Experts of a small language model: a softmax router.
Below are experts of layer 4 (counted from 0) of a mixture-of-experts language model. Rows are named router (the router's row for the expert), down (a neuron's output weights, with its number) and show model dimensions 0-127. Each number is 128 + 24 x the weight over its row's rms, rounded and kept within 0 to 255.
After each expert's rows: "comes before" lists some tokens at least twice as common just after its tokens as in all text. This comes from a sample of Wikipedia text that the model never trained on. Tokens count by the router's weight.

# expert 6
router [161 104 154 141  86 138 116 120 131 121 122 121 100  76  96 112 138 142 140 145 121 114 138 112  95 117 120 127 127 141  88 159 159 105 154  97 139 150 148 124 107 153 126  97 128  93 108 141 104 125 111 142 107 116 107 152 150 166 115  90 115 138 103 159 127 112 100 121 132 111 151 153 127 172 118 117 144 158 184 114 170 156  98  93  90 156 130  95 108 108 125 109 141 140  96 113 107 142 102 140 158 168 108 157 160 169 149 148 130 109 148  90  96 114 115 113 153 134 156 167 118  85 160 121 107 161 165 165]
down0 [127 123 127 115 124  90 162  41 129 127  85 130 115 139  87 131 131 126 174 134 110 150 121 128 147 116 117 140 112 159 127 125 138 124 108 130 119 156 137 132 127 109 180 160  82 131 112 150 144 125 134 155 165 135 124  92 128 175 127 119 101 109 109 109 139 145 124  89 132 138 127 135 148  89 151 128 129  68 128 171 128 122 120 132 153 128 142 115 175 131 113 125 136 138 135 121 148 144 131 124 131 128  76 129 135 128 125 123  94  88  66 133 121  88 130 184  91  98 142 109 146 132 128  80 183 126 118 153]
down1 [135 132 178 238  98 137  93 130 129 131  91 102 134  97 129 105 103 134 171 125 137 153 114 128 117 135 165 135  60 128 153 176 140  98 146  79 185 152 128 163 107 158 126 122 159 157 121 123 120 130 123 109 129 123 143 140 100 129 115 173  99 154  93 108 117 112 114 134 145 128 122 144 112 128  59 153 113 118 129 137 136  94 127 108 113 130 124 123 124 126 126 120 128 126 141 111 104 146 100 134 180 139 135 105 153  95 139 132 150 141 128 117 129 127 128 126  95 125 116 104 157 159 127 135 116 102 124 118]
down2 [133 134 168 152 164 115 127 124 147 125 132  94 126 142 114 153 114 126 129 104 136 135 101 129 131 168 128  93 129 181 129 134 155  95 124 122 154 144 160 145 129 122 128  82  86 160 128 129 118 141 130 134 136 122 123 141 120 177  99 171  85 146 144 115 118 182 133  93 101 122 120 122 115 129 103 113 125 111 119 171 107  88 144 135 105 114 126 118  86 133  90 103 106 138 138  74 112  80 114 129  91 133 107 135 184 121 174 130 205 131 130 153 160 173 111 117 115 130 116 124 127 144 122 110 124 125 172 159]
down3 [126 139  95 130 138 114 130 111 121 142 129 117 156  83 128 158 117  89 121 133 103 130 120 102 150  87 149 153 106 146 128 170  99 178 172 146  91 181  97 105 127 147 140 133  87 105 130 102 129 167 150 182 119 125 124 130 136 143 120 105 121 148 123  97 129 152 108 125 143 108 152 130 136  89 146 112  99 125 165 138 153  98 109 127 170 126 153 127  92 143 140 131 117  97 134 112 142 131 124 134 128 125 128 122 111 139 221  89 123 135 129 160 140 167 131 125 144 119 134 150 128  83 132 132  63 102 124 167]
down4 [116 132 147 112 185 128 120 114 140 127 122 126  90 179 130 133 128 165 128 102  90 121 125 100  62 101 136  94 131 129 128 142 117 148 187 109 129  57 123 140 147 155 158 101 124 156 142 148 144 117 148 136  90 122  79  99 117 115 122 147 131 145  94 129 128 149 115 148 123 126 176 201 127 126 102 127  97 142 148 148 109 157 153 143 127 133 180 127 128 175 153  97 122 162 122 131 128  76 142 112 138 122 130 111 101 117 150 161 156 113 105  95 147 116 116 125 142 138 149 137 120 126 139 131 128  98 140 105]
down5 [143 109 121 129 120 120 122  95 148 120  93 132 118 144 128 143 145 142 128 145 142 115 215 128 134 125 137 123 109 129 109 108 127 127 146 120 130 105 102 136 141  58 138 130 114 124 141 122 160 127 139  84 112 178 125 112 102 125 121  97 121  82 105 181 130 129 155 168  92 151 110 127  56  81 168 130 114 123 132 125 149  77 130 133 151 115 126 132 207 136 123 110 138 210 111 147 125 133 127 125 117 120 107 132 159 159 124 144 123 127 130 133 156 137 128 135  99 146 134 128 155 128 138 121 133 120 153  99]
down6 [137 135 126 155 128 130 133  99 129 130  91  86 112 125  74 126 130 127  91 165 161 129 124 132 127 126 145 118 130 122 126 136 147 151 128 148  87 138 142 130 107 113 162 195  84 151 124 125 104 164 129 133 130  98 171  88 131  97  71 133 139 108 146 109 113  75 163 122 135 121 113 147 127 133 180 145 126 131 164 125 117 124  63 128 150  83 122 101 151 119 143 107 142  87 113 132 139 145 149 132 148 126 129 148  93 122 129 125 127 140 119  36 101 148 148 136 133 155 139 112 134  91 126 156 147 106 136 131]
down7 [108  81 131 140 122 139 153 122 122 133  92 157 119 116 114 173 130  83 161 131 120 142 145 139 126  88 139 131 119 131 127 115 189 157 122  92 132 154 111 134  95 120 134 142 115 106 146  98 142 130 175 178 162  85 129  77 149 118 122 123 131  89 136 132 137 160 106 170 169 120 106 129 126 130 124 111 123 103  93 125 104  97 186 129 102 129 142 172 143 128 137 110 129 121 129 129 136 112  87 136 127 128  86 169 143 193 154 122 138 130 127 141 189 134 122 121 124 139  98 125 121 128 142 107 164  81 106 128]
comes before: "ed", "ly", "ing", "t", " to", " of"

# expert 16
router [125  76 158 137 103 183  94 106  97 149  95 106  97  99 113  83 118 171 146 172  99  99 157  94 103 106  75 164 151 139 117 136 151 105 126 105 137 138 170 119  87 146 158  88 108 110 116 140 139 112 106 159 133 113 118 176 147 145 113 113 150 156 128 157 137 103 113 105 124 106 152 140 110 156 149 105 141 159 147 121 148 145 107  93 110 143 154 109 103 110 120 105 155 147 128 155 112 154 119 163 139 152 106 134 128 141 138 147 118 111 153 117 119 110  92 119 149 138 163 165 111  98 152 103 125 140 148 145]
down0 [126 136 123 156  87 188 184 145 143 164 101 103 128 156 154 115 131 142 134 100 126 143 131 153 154 113 122 136 111 114 112 128 152 124 128 147 134 112 141 128 137 148 129 105 149 116 132 123 135 111 149 127 132 189 129 168 142 133 156 143 123 113 163 114 130 127 146 159  98 124 120 126  90 126 112  66 126 113  79 109 117 126 140 109 148  96 120 123 106 145  69 129 119 138 139 132 123  76 142 145 117 128 129 119  68 122 163 144 150 130 121 137 144 234 139  94 124 111 135 116  82 111 128 113 152 123 114 107]
down1 [135 158 114 132 168 114 115  99 167 147 153 119 127 106 113 131 133 113 116 131 110 127 133  88 147 121 128 130 111 123 143 121 128 143  80 119 134 179 130 133 189 143 128 127 140 136  79 123 178 179 108 149  68 100 179 113 118 129 128 146 139  79 126 117 141  95 122 128 152 113 132  85 165 153 145 198 173 121 114 152 128 124 142  56 139 181 127 143 125 130 116 141 103 147 131 127 141 125 128 138  95 130 129 119 125  94 104 152 156  99 129 127 117 147 114  81 134 101 119 121 131 101 152 131 131 114 118 136]
down2 [ 66 110 133 168 124 129 125 128 162 167 139 157 166 124 164 133  90 126 151 131  68 122 124 135 159 128 122 127 134  90  87 111  85 169 128 160 160 141 133 136 142 147 130 111  98 147 118 154 153 110  93 103 111 128 105 138 129 122 119 108 125 150  89 136 129 129 131 123 165 114 133 130 107 127 157 163 133 138 137 125 116 129 132 139  77 150 133 166 130 148 157 133 136 143  97 114 132 134  71 113  99 131 124 104 130 130  74 103  73 133 121 196 154 169 123 118 127  92 152 106 142 132  83 137 142 128 148 107]
down3 [149 138 145  92 175 128 122 126 111 149 132 134 139 133 124 110 147 148 127 129 156 127 105 127 103 170 132 126 129 135 127  88 152 142  78 118 169 156 117 134  78 120  98 129 105 118 114 135  85 126  85 178 120  90 122 130 134 136 127 124 143 141 116 105 137 122 125  96 139 138 127 122 159 132 151 122 168 111 109 129 147 162 102 119 129 136  80 129 153 124 131 123 135  92 129 112 126 143 126 106 173 129 104 147 139 118 144 102 117 164 153  84  49 129 216 139 149 139 129 140 123 187  77 112 132 130 143 111]
down4 [166 108 110 127 116 132 160 100 125 117 102 141 150 125 138 134 119 122  80 143  99 148 183 136 127 125 137 128 127 134 123 153 121 142 213 142 124 126 128 154 130 117 178 138 126 146 118 138 155 168  99 130 105  93 145 139 127 126 125 106 127 124 143 155 135  97 141 122 123 109 130 120  49 133 132 165  81 135  57 144 127  85 115 123 150 129 144 156  97 145 136 118 119 141 141 101 127  99 131 128 137 123  94 127 187 115  92 127 135 122 118 168  99 134 134 124 115 101 144 136 169 123 122 122 134 161 190  95]
down5 [147  96  86 105 108 139 117  95 143 119 151  61 126 172 129 128 138 108 130 135 135 132 185 155 151 145 147 114 130 123 122  96 124 129  90 140 132 142 126 123  86 100 127 123 114 139  69 139 166 123 130 125  90 105 135 131 144  96 174 167 123 175 134 123 117 148 116  72 123  98 116 110 108 154  78 142 152 115 130 127 108 127 114 111 134 166 128 107 115 131 140 129 145 127 155 126 180 121  68 104 115 131 151 149 154 157 129 142 131  93 109 112 138 102 109 126 160 172 149 131 149 130 141 176 114 117 129 169]
down6 [ 77 104 126 130 128 133  87 134 168 128 132 150 128 153 136 128 101 124 168 125 159 124 129  95 128 136 127 135 125 133 125  42 159 136 128 166 116 132 131 156  82 173 165 133 111 144 128 159 134 144 123 180 181  92 145  97 150 133 180 119 101 152 121 133 104 123 177  87 130 114 129 142 128 149 125  68 117  87 125 125 110 122 125 128 121 107 132 122 122 100 122  66 129 120 102 128 131 142 126 129 177 105 105 121 119 126  94 124 123 133 124 132 131 129 156 127 107 135 128  52 126 124 123 143 148 143 147 129]
down7 [129 131 140 138 144  71 149 130 130 126 138 134 131 128 137 144 136 123 122 138 112 115  99 142 117 128 127 124 108 141 158  66 137 142 166 127  82 115 116 121 128 128 152 131 127 183 137 182 128 169 116 109 167  80 119 110 117 132 121 113 110 123 154 139  87 122 132 119 151 116 133 157 101 125 101 203 128 150 166 118  77 126 134 156  80 104 130 129 119 147 123 110 103 128 135 135 141 132  76 132 164 159 155 119 125 102 135 114  88 139 132  46 102 126 132 137 132 135 149 116 130 139 130 136  61 150 132 155]
comes before: " |", " The", ";", " (", " |\n", "N"

# expert 11
router [143 117 158 141  98 163  95 117 107 136 115  99 107 116  87 119 107 148 162 141 127 106 149 107 101 110 127 156 158 156 101 151 138  99 126  89 160 172 163 117 102 165 163 124 100 118  88 153 103 151 115 166 125 108 101 150 152 169  94 110 140 141 116 134 159  99  69  94 123 116 150 139 108 138 139 112 155 140 149  99 161 133 119 123  94 142 149 111  81 116 107 127 153 158 110 151 110 130 129 160 123 129 128 132 154 147 141 152  94 108 149 108 106  97  96  95 170 148 155 145 112 118 155 123  99 155 163 138]
down0 [ 84 132 128 118 172 121 112 136  72 129 117  98 118 128 122 134 179 112  99 143 130 153 106 126 133  98 126 162 132  88 124 140 131 139  81 146 174 119 135 165  61 127 178 123 132 124 127 134 167 127 101 138 156 140 155 163  80  98 161 182 162 153 110 151 124 123 111 121 134 129 176 127 143  96 133 110 141 128 124 166 137  91  92  51 150 148 102 112 129 101 121 127 125 114 127  90 103 113 124 115 117 120 117 159 146 137 138 102 124 167 134 161 109 127 150 126 125 144 134 128 143 131  98 131 128 135 148 127]
down1 [107 132 174  81 197 131  94 132 123  75 104 130 128 120  82 127 124 181 188  96 123 116 128 154 130 123 125 125 122 120 159 132 141 133 132 116 134 138 129 142 128 120 138 131 144 164 153 132 135 111 148 107  60 127 142 159  80 140 159  96 106 127 131 155 128 109 100 105 153 130 152 136 129 114 146 125 167  96 127 124 138 127 122  74  97 154 128 141 144 134 119 124 116 136  73 127 143 128 127 128 113 138 127 136 167 163 118 140  89 125  93 171 154 123 153 145 129 113 156 161 134 141 122 203 124 132 119 123]
down2 [116 149 125 136 127 149 134 147 104 137 156 134 132 118 144 127 140 126 131 129 101 125 120 128 127 104 117 126 191 132 119 107 138 135 120 131 107 122 152 126  84 126 138 131 180 120 125 148 137  99 115 107 129 103 130 116 132 152 130 123 100 122 117 138 147 124 131  98 158 144 183 139 149 127 134  84 128 165  86 116 129 190 149 127  74 140 123 115 127 147 119 129 130 140 175 106 129 122 107  79 146  90 119 154 170 157  99 127 117 173 143 137 172 138 120 126 130 139 116  61 130 111 141 136 119 129 158  18]
down3 [174 184 142 151 150 132 111  87 158 123 131  92 110 144 139 183 121 135 129 119 119 116 134 140 131 123 154 123 138 123 131 156 127 135 118 110 149 109 129 127 128 133 115 199 142 148 147 132 116 125  99 119 155 148 160 118 124 129 131  66 129 127  97 127 128 116 144 137 109  70 113 153 100 109 170 132 128 136 106 140 130 140 155 110 121 121 119 110 108 126 106 123 138 149 140 131 176  93  99 188 146  99 104 145 133 114 116 125 124  92 130 123 179 169 137 167 117 160 110  43 129 126 126 113 126 130 129  75]
down4 [160 166 128 129 129 128 128 164 159 129 144 134 130 123 128 146 131 146  87  89 210 123 129 138 116 139 131 147 131 124 146 120 171 131 144  79 130 128 129 132 125 136 128  43 129 103 122 111 132 173 132 160 128 121 112 148 128 128 136 122 143 128 121 150 136  95 165 118 130 128 138  73  97 135 122 148 122 113 130 120 124  85 130 128 130 144 178 131  99 117 128 128 118 124 170 137 103 171  79 107 131 128 117 135 116 121 120 112 126 142 114  52 134  99 129  74 129  79 127 127 105 163 129 127 157 141 183 129]
down5 [176 107 168 128 142 183 141 116 103 100 125  95 133  97 132 134 113 135 141 118 172 190 126 100 126 136 119  88 107 151 140 140 120 129  96 132 134 123 128 128 123 138 164 127 114 102 175 115 162  96 163  87 125 124 114 160 162 124 124 161 128 128 131 176 127 129 139 131 149 129  96 126 130 153 118 129 126  97 195 139 131 137 148 122 134 117  86 114 186 111 100 118 127  49 154 165 128 134 121 126 122 149 112 123 123 134 138 104  90 100 127 126 131 100  93 130 102 149 127 142 130 145 123 126 157 152  77 148]
down6 [130 130  83 100  97  99 135 132 113 254 159 151  98 161  97 106 131 152 125 139 127  98  64 117 100 142 139  89 114 130 125 127  81 163 129 135 170 126 118 129 148 115 143 132 120  81 123 123 131 129 136 121 138 113 111 123 149 164 122 124 110 181 125 122 127 129 112 131 134 148 166 146 140 129 126 131 108 114 119 137  91 127 127 130 133 191 133 123 108 108 137  97 122 145 138 127 114 168 128 115 142 131 113 150 120 142 155 162 131 128 103 130 126 177 102 179 139 121 136 144 148 124 165 127 136 121 143 128]
down7 [143  95 174 112 148 138 126 142 129  81 157 112 124  97  65 112 158 127 109 120 117 132 123 203 117 125 147 154 134 110 137 139 133  99 130 139  98 143 125 108 109 121 112 120 122 151 132 128 137 124 133 166 128 135 121 128 177 128 173 145 124 128 123 128  87 166 113 127  98 137 154 179 153 161 144 103 129 125 109 122 118  64  55 121 117 117 167 103  99 154 127  90  71 118 131 137 128 152 115 138 133 120 127 122  88 133 166 119 112 125 143 128 108 133 142 135 135 135  66 134 128 127 150  77 138 114 134 128]
comes before: "1", "2", "S", "A", "C", "M"

# expert 2
router [157 102 156 136 109 164  85 102  99 160  83  96 113 117 122 109 126 176 150 146 118  84 144 100  88 106  72 146 182 139 108 148 139 100 150 112 141 130 145  93  92 141 154 103  86 111 121 152 129 129 103 178 120 118 126 167 157 138  98 134 150 147 127 158 145 104 107 109 120 126 158 146 106 156 136 100 154 157 145 129 140 153 107 108  84 149 134  95 106 114 121 117 133 146 105 129  94 151  88 149 137 148 111 143 138 157 162 150 117 100 147 110 119 107 115 109 140 165 144 160 108 106 145 100 129 145 139 131]
down0 [136 133 142 156 160 153 128 127 150 106 128 140 115 126 173 158 100 125 111 149 129 168 124 130 115 129 157 100  85 117  87 115  77 155 113 135 104 140  96 160 139 138 163 111 130  50 126 162 132 134 123 162 140 125 135 187  98 126 143 130 116 186  71 126 134 111 100  57 130 131 137 103 173 141 129 132 127 170 142 149 128 152 181 128 126 130 132 121  85  99 132  90 160 142 125 120 110 110 113 113 126 170 124 129 109 118 128 164 129 122  93 127 121 150 133 121 132  85 109 123 123 124 119 118 150 139 128 119]
down1 [165 135 143 164 134 106 135 132 145 157 135 126 127 130  85 136 126 195 135 145  95 129 132 139 182 113 132 138 126 144 123 120 121 101 105 141 135 118 117 118 137 132 130 127 106 125 166 128 130 117 130 115 136 171 127 137 151 125 133 130 131 118 131 125 134 114 114 105 109 147 136 136 124 128 120 131 145 141 128 170 121 138  90 147  66 156 122  98 162 176 138 132  62 157 135  66 104  96 104 133 111 161  73 163 141  56 112 139 119 121 120 118 134 115 106 187 115  91 118 126 121  54 145 112 119 110 128 108]
down2 [ 94 169 136 125 103 129 145 124 125 124 153 125 127 137 133 123  73 127 143 114 103 139 153 166 118 143 125 122 128 177 141 117 141 127 125 125 130 127 130 103 134 142 132 145 126 139 129 140 128 125 141 123 128 117 153 146 119 136 132 118 129 148 164 159 146 135 113 106 106  80 128 113 126 128  95 183 109 127 129 106 117 138  90 121 155 138 131  85  73 156 146 132 126  99 125 191 113 166 112  91 144 129 125 138 122 125 128 128 151 112 168  88 148 163 153  63 142  77 212  75 142 125 151  67 114 139 127 122]
down3 [124 156 134 125 168 133 133 103 152 131 123  85 132 126 117 138 115 123 102 126 140 102 150 130 122 135 123 101 149 120 124 124 122  23 172 128  95 126 129 133 172 145 174 126 130 169  85 125 143 153  95 122 122 152 133 135 155 102 129 174 134 134 143 129 111 128 113 115  81 117 145 110 139 137 106 151 126 107 133 139 156 131 145 127 133 133 123 113 120 127 109 121 126 127 173 139 129 115 132 105 104 155  94 131 126 120 205 185 119 129 104 171 176 143 173 127 129 130  96  68 130 122 116 139 120  91 128 156]
down4 [135 119  71 134 106 109 137 123 130 127 134 132 138 110 122 105  69 129 124 127 110 123 127 109 111 153 133 143 127 173 169 128  93 123 175 142 146 150 144 167 177 128 150 138  55 128  98 121 151 243 105 143 137 129 172 112 139 128 134 122 143  68 135 120 146  93 122 126 100 153 102 101 110 139 126 156  99 136 113 117 153 119  93 140 128 118 117 120 133 127 108 115 111 133  98 137 127 143 119 132 119 145 152 168 128 101 123 154 145 146 156 173 139 141 151 141 126  87 104 130 138 114 135 134 115 129 115 133]
down5 [147 128 152 119 126 123 140 122 120  78 134 119  85 145 172 127 128 121 145 153 138  92 105 126 126 105  98 128 129 159 123 125 146 145 117 126 165 164 128 132 120 150 130 116 129 131 130 104 130 110  94  93 105 109 127 137 120 158 119 135 127 133 136 111 116 135  98 113 126 112 150 194 129 125 111 178  99 115 132 123 125 184 120  82 128 187 127 151 130 151 136 145 152 135 152 170 115 211 119 107 146 119 143  66 179  67 120 108 121  94 132 111 123 147 132 173 117 141 112 127 116 142 160 125 127 126 125  79]
down6 [163 150 135 127 135 136 106 139 149 143 124 107  89  95 133  97 140  99 109 131 123 115 127 132  97 146 135 113 128 162 115 122 123 129 154 109 118 143 130 118 131 135 130  58 125 174 130 136 110 178 134 150 111 143 108 116 133 188 125 144 140 130 134  91  69 110 142 137 123 146 124  96 105 109 120 132 119 119 138 129 126 155 128  97 149 166 123 119 127 137 135 127 121  37 138 115 132 123 142 127 127 122 130 147 146 128 126 109  95 145 109  77 141 158 103 138 178 186 141 135 146 155 121 127 126  45 180 113]
down7 [131 126 117 126 131 152 131 116 123 171 135 130 148 123 137 132 131 128 119 146 138  50 125 133  85 120 132 135 139 125 111 170 118 119 123 136 141 111 122 113 140 131 139 119 139  43 133 124 142 105 121 166 128  74 129 150 157 130 109 162 124 117 120 108 154 118 129 113 124 186 145 161 148 121 120 119 123 126  85 135 131 116 133 157 121  89 121 164 125 168 100 129 125 126 170  89 138  89 132  38 111 131 115 131 149 143 141 137 113 128 115 158 134 162 135 124 168 171 109 123 144 100 203 133 120 131 116 131]
comes before: "0", "2", "1", ",", "9", "8"

# expert 7
router [140  85 152 151 117 176 101 104  97 147 103  99 124 102  94 107 106 153 161 159 104 111 166  93  91 112  80 159 140 148 113 144 165  98 129  98 140 153 170 116  94 146 150 100 115 102 115 161 114 125 105 148 125 108 128 185 142 157 100 111 149 154 125 156 137 104 115 109 111 106 140 143  92 151 163  89 156 158 134 115 143 148 118 100 108 155 147  99 110 102 112 114 158 156 126 148 114 136 114 158 136 148 111 150 149 151 140 135  92 113 159 122 106 121 113 107 158 147 152 145 102 113 155  89 123 138 147 148]
down0 [108  96 154 128 101 127 125 120 120 155 150  81 133 103 146 175 145 120 104 156 133 126  86 152  85 111 128 129 110 107 101 124 128 117 124 154 144 146 157 126  78 146 129  90 137 138 123  93 151 130 116 131  85 128 110 142 110 174 147 141  91 128 124 167 150  86 130 136 137 131 129 113 134 185 176 129 107 167 146  96 116  83 107 135 117 132 119  95 120 156 128 135 199 122 129 194 140 132 132 171 108 123  87 125 130 112 137 127 127 127 124 137 142 120 140 134 126  73 127  75 162 116 139 140 126  95 120 127]
down1 [123  40 167 129 140 114 139 136 118 127  96 128  92 122 128 136 132 143 149 104 128 128 136 105 110 116 140 118 131 131 128  99 138 127 111 190 128 123 146 155 119 118 152 130 147 202 116  81 119 134 128 133 140 109 135 169 164 129 128  93  93 117 151 154 127 128 140 174 104 145  62 129  97 130 125 147 159 108 125 136 133 119 126 123 128 128 193 116 138 124 117 132 128 128 149 100 189 130 119 130 133  97 183 110 129 123 106 126 124 152 129 116 127 180 170 115  74 122 144 152 129 126 137 125 132  89 100 125]
down2 [ 89  93 117 125 129 133 109 127 135 171 133 140 114 115 126 115 130 102 185 126 120 183 132 144 126 117 150  87 149 174 115 134 126 126 132 190 177 161 142 140 154 137 128 120 107 120 165 124 152 128 119 124 116 148 124 127 117 129 115 127 160 192 112 127 103 121 126  96 133 121 177 109 128 141 118  89 135 111 149  86 134 116 124 164  95 126 132 140 144 131 123 140 136 118 123 146 100 143 122 115 107 152 145 129 166 176  96 107 129 119 114 133 125  28  95 126 119 135  61 117 105 126 107 140 144 141 142 133]
down3 [102 117 131 113 169 143 121 117 117 107 163 141 114 126 107  76 147 129 137 128 124 107 126 128 133 117 143 154 142  58 137 156 139  95 103 107 125 114 164 128 132 101 118 113 129 137 104 152  94 154 131 128 167 157 115 165  75 110 131 125 131  96 106 127 187 180 129 121 139 127 119 170 152 109 153 200 178 168 112 126 139 121 130 131 164 127 152 116 123 129 132 125 124 128 142  93 105 129  86 136 140 117 132 127 120 140 114 153 122 150 125  85 125 113  60  83 133 118 107 132 141 130 108 129 186 129 151 132]
down4 [105 139 129 163 101 132 148 114 122 114 126  72 140 121 130 127 127 132 112 191 131 128 129 100 130 133 129 130 133 192 162 134 151 125 102 140 136 158 136 103 135 131 121 142 122 128  99 134 113 149 183 143 122 116 169 103  90 126 144 136 134 118 147 125 122 125 130 130 140 198 116 153 125 117 142 100 182 110 108 128 143  22 133 142 127  92  83 135 101 116 112 129 129 144 101 119 132 155 143 155  85 121 138 125 103 151 145 127 133 142  98 175 100 123 118  87 131 146 140 118 142  89  82 121 110 125 121 124]
down5 [138  98 118 121  98 107 121 129 133 179  85 165 139 134 181 129 128 132 144 133 148 167 128 164 124 113 120 127  74 112  92 130 138 104 153 137 134 118  95 110 140 133 138 128 125 131 140 106 118 142 138 141 122 128 190 112 115 180 134  89 122 140 123 147 130 117 129 134 134 131 125 130 106 127 131  88 126 141 112 123 114 135 102 187 132 134 133 122 151 181 143 124 137 132  89 128 129 125 115 118 121 153  90 165 131 128  98 136 121 179 130 231 140 137  86  85  98 119 159 128  91 104 128 158 137 100 155 123]
down6 [137 142 120 163 131 146 130 120 128 164 130 162 146 114  97 124 123  78 153 137  88 106 165 129  73 128 107 125 122 136 114 110 122 127  75  99 151 180 145 118 119 105 131 120 129 120 108 110 160 143 129 111 127 167 156 109  87 137 141  94 118  99 129 135 162  89 131 135 106 128 148 154 133 116 115 125 144 100 124 144 130 135 128  65 123 132 125 142 169 127 159 118 118 128 129 140 142 163 155 145 116 117 120 167 123 168 115 110  95 119 104 145 136 128 188 159 124 102 105  22 131 125 130 159 141 126 141 126]
down7 [125 177 129 143 110 144 121 127 136 125  79 135 132 160 154 126 126 146 131 133 122 136 135 126 148 108 126 142 132  82 140 117 143 143 134 108 125 118 175 179 118 142 131 112 126 124 105 166  94 110 132 136 100 132 128 128 140 156 106 143 146  98 119  92 129 146 128 128 130 154 114 158  98 120 134 148  74 154 188 160 122 131 123 100 132 112 132 120 154  95 158 146 116 142 123  49  99 124 125 125 136 123 122 113 124  94 160  73 100  99 129 127  75 108 143 109 162 170 163 217 105 129 125 112 123 131 131 117]
comes before: " ", " and", " which", " the", " but", " a"

# expert 0
router [135 121 133 136  99 174 108 119  88 156  80 108 109 113 107 110 111 178 156 157  97 106 169 104 112 113  79 149 143 147  86 156 153 104 149 119 157 134 152  93  96 146 169  84 102 115  88 131 122 130  99 152 120  89 126 150 146 157 102 118 152 152 117 155 140 108 107 111 118 103 156 138 116 160 141 121 142 131 139 120 180 140 113 114 115 149 147 110  98 127  93  98 119 153 124 136 125 148 108 152 153 161 112 142 144 161 140 151  90 123 152 128 111 115  97 100 148 164 133 162  89 110 135 103 129 150 140 155]
down0 [142 126 116 139 151 129 125 140 114 115 128 127 130 129 137 128 132 126 125 108 136 119 126 120  80 155 112 130 128 125 123 117 111 136 116 179 144 180 114 160 128 132 147 128 123 106 127  98  68 131 163 108  80 139  73 154  81 159 164 107 111 140 167 130 126  97 125 129 112 183 125 130 124 125 148 123 120 204 112 128 130 138 128 127 102 122 115 127 131 144 111 137 127 150 166 148  83 103 110 145 162 129 127 129 125 129 228 142 130 155 160 112 139 109 122 130  62 143 129  82 128 130 113 165 150 140 128 127]
down1 [157 148 130 165 167 158 144 134 100 124 163 129 126 135 114 107  91 129  95 172 117 122 128 138 141 152 138  95 126 129 136 143 130 113 123 119 150 134  94 127 125  97 170 139 124 118 130 135 108 103  72 169  81  87 129 136 129 129 177 161 144 174 126 119 132 143 123 140 100  92 122 117 118  96  94 133 128 112  88 139 150 102 156 146 118 165 157 129 126 134 125 179  65 120 118  96 206 110  98 116 137 103 125 104  74 114 127 128 162 111 120 123 161 128 123 135 142  91 125 163 159 125 134 132 129 142 130 141]
down2 [171 118 128 129 109 117 135 127 140 132 150 125  80 127 111 134  99 129 131 128 122 113 141 122 156 109 185 107 137 112 127 161 134 177 127 141 123 147 143  88 196 122 120 133 109 192 136 133 155 145 122 128 183  95 125  84 159 132  97  81 128  77 124 124 143 128 146  66 129 137 140 126  92 136 104 101 126 128 152 129 103 148 119 123 121  97 135 129 116 152 149 102 153 131 124 181 128 105 109  89 126 137 114 100 183 128 107 184 122 122 120 126 129 125 138 149  99 153 163 133 127 140 126 123  86 123 167 114]
down3 [126 123  95 106 128 129 123 133 121 131 115 187 103 138 100 151 130 172  85 126 128 131 116 128 151 139 143 123 145 126 119 128 128 123 129 140 127 107 127 115 157 164 128 118  81 130 130 130 122 133 121 144 146 128 173 119  97 127 150 120 135 109 148 132  99 127 185 141 189 122 152 129 176 133 123 163 125 116 130 125  84  77 124 132 154 118  89 125 130 142 124  97 124 127 120  91 187 119 135 131  98 130 130 139 128 134 106  43  87 124 128 181  86 127 126 113 135 185  96 145 189 118 128 147 125 126 138 161]
down4 [129 109 170 144 139 155 135 133  79 126 128 125 147 102 131 108 131 130 129 130 118 130 122 107 123 127 104 136 112 106 125 126 137 148 120 144 116 113 122 159 120 130 141 100 136 131 109 134 168 155 127 149 123 122 165 105 166  99  98 115 106  97 190 149 148 128  99 119 105 130 146 121 119 111 110 134 109 150 107 118  87 201 169 132 128 130 143 176 157 155 131 108  78 120 106 130 157 104 135 133 124  97 114 158 133 132 105 115 126 139  85 160 130 134  75 104  57  80 191 181 124 123 128 144 161 128 149 128]
down5 [134 124 133 154 135 107 128 151 129 136 127 186 206 113 145  97 159 135 166 138 111 138 142 130 108 132 118  68 115 143 108 128 142 130  87 128 135  68 127 130 136 116  83 128 115 128 127 136 182 135 124 179  96 124 107 134  88 128 120  95  84 142 169 145 136  72 127 116 135 148 122 119  75 135 138 111  77 170 132 132 123  98 130 130 123 114 105 157 125 108 108 121 153 104 118 133 128 127 143 131 197 128 141 139 132 138 123 134  98 134  92 126 126 157 124 121 146 139 119 201 118 139 128 128 128 135 116 122]
down6 [134  96 125 120 159 154 139 161 128 131 106 143 122  56  90 126 140 156 162 125 125 128 132 175  91 177 128  97 124 131 110 110 110 132 125 135 132 124 126 129 132 144 134 132 124 138 141 130 128 139 128 121  73 100 108 158 125 123 129 130 112 139  89 149 120 149 137  75 116 126 104  95 151 195 131 142 135 135 126  45 127 150 150 135 100 129 139 129 149 122 137 119 126 141 169 103 102 124 119 127 107 130 137 125 123  69  79 103 118 178 162 110 128  70 131 141 128 165 126 163 127 140  97 143 156 159 130 109]
down7 [ 32 125  73 125 112 147 135  98 138 167 156 112 141 149 129 138 198 110  91 133 148 135 123  95 118 128  73 145 130 127 137 130 137 117 142 158 122  49 131 120 133 126 137 126 106 171 129 141 114 122 113 151 133 102 125 124 126  69 128  98 149 153 135 104 131 149 129 135 146  93 139 124  85 146 160 149 130 149 113 121 121 127 115 128 135 147 129 129 129 130 133 122 125 128 144 132 119  82 161 147  86 161 138 107 130  97 124 135 113 127 150 149 130 131 131 130 129 138 153  92 120 142  75 111 131 169  78 148]
comes before: " the", " be", " a", " his", " have", " an"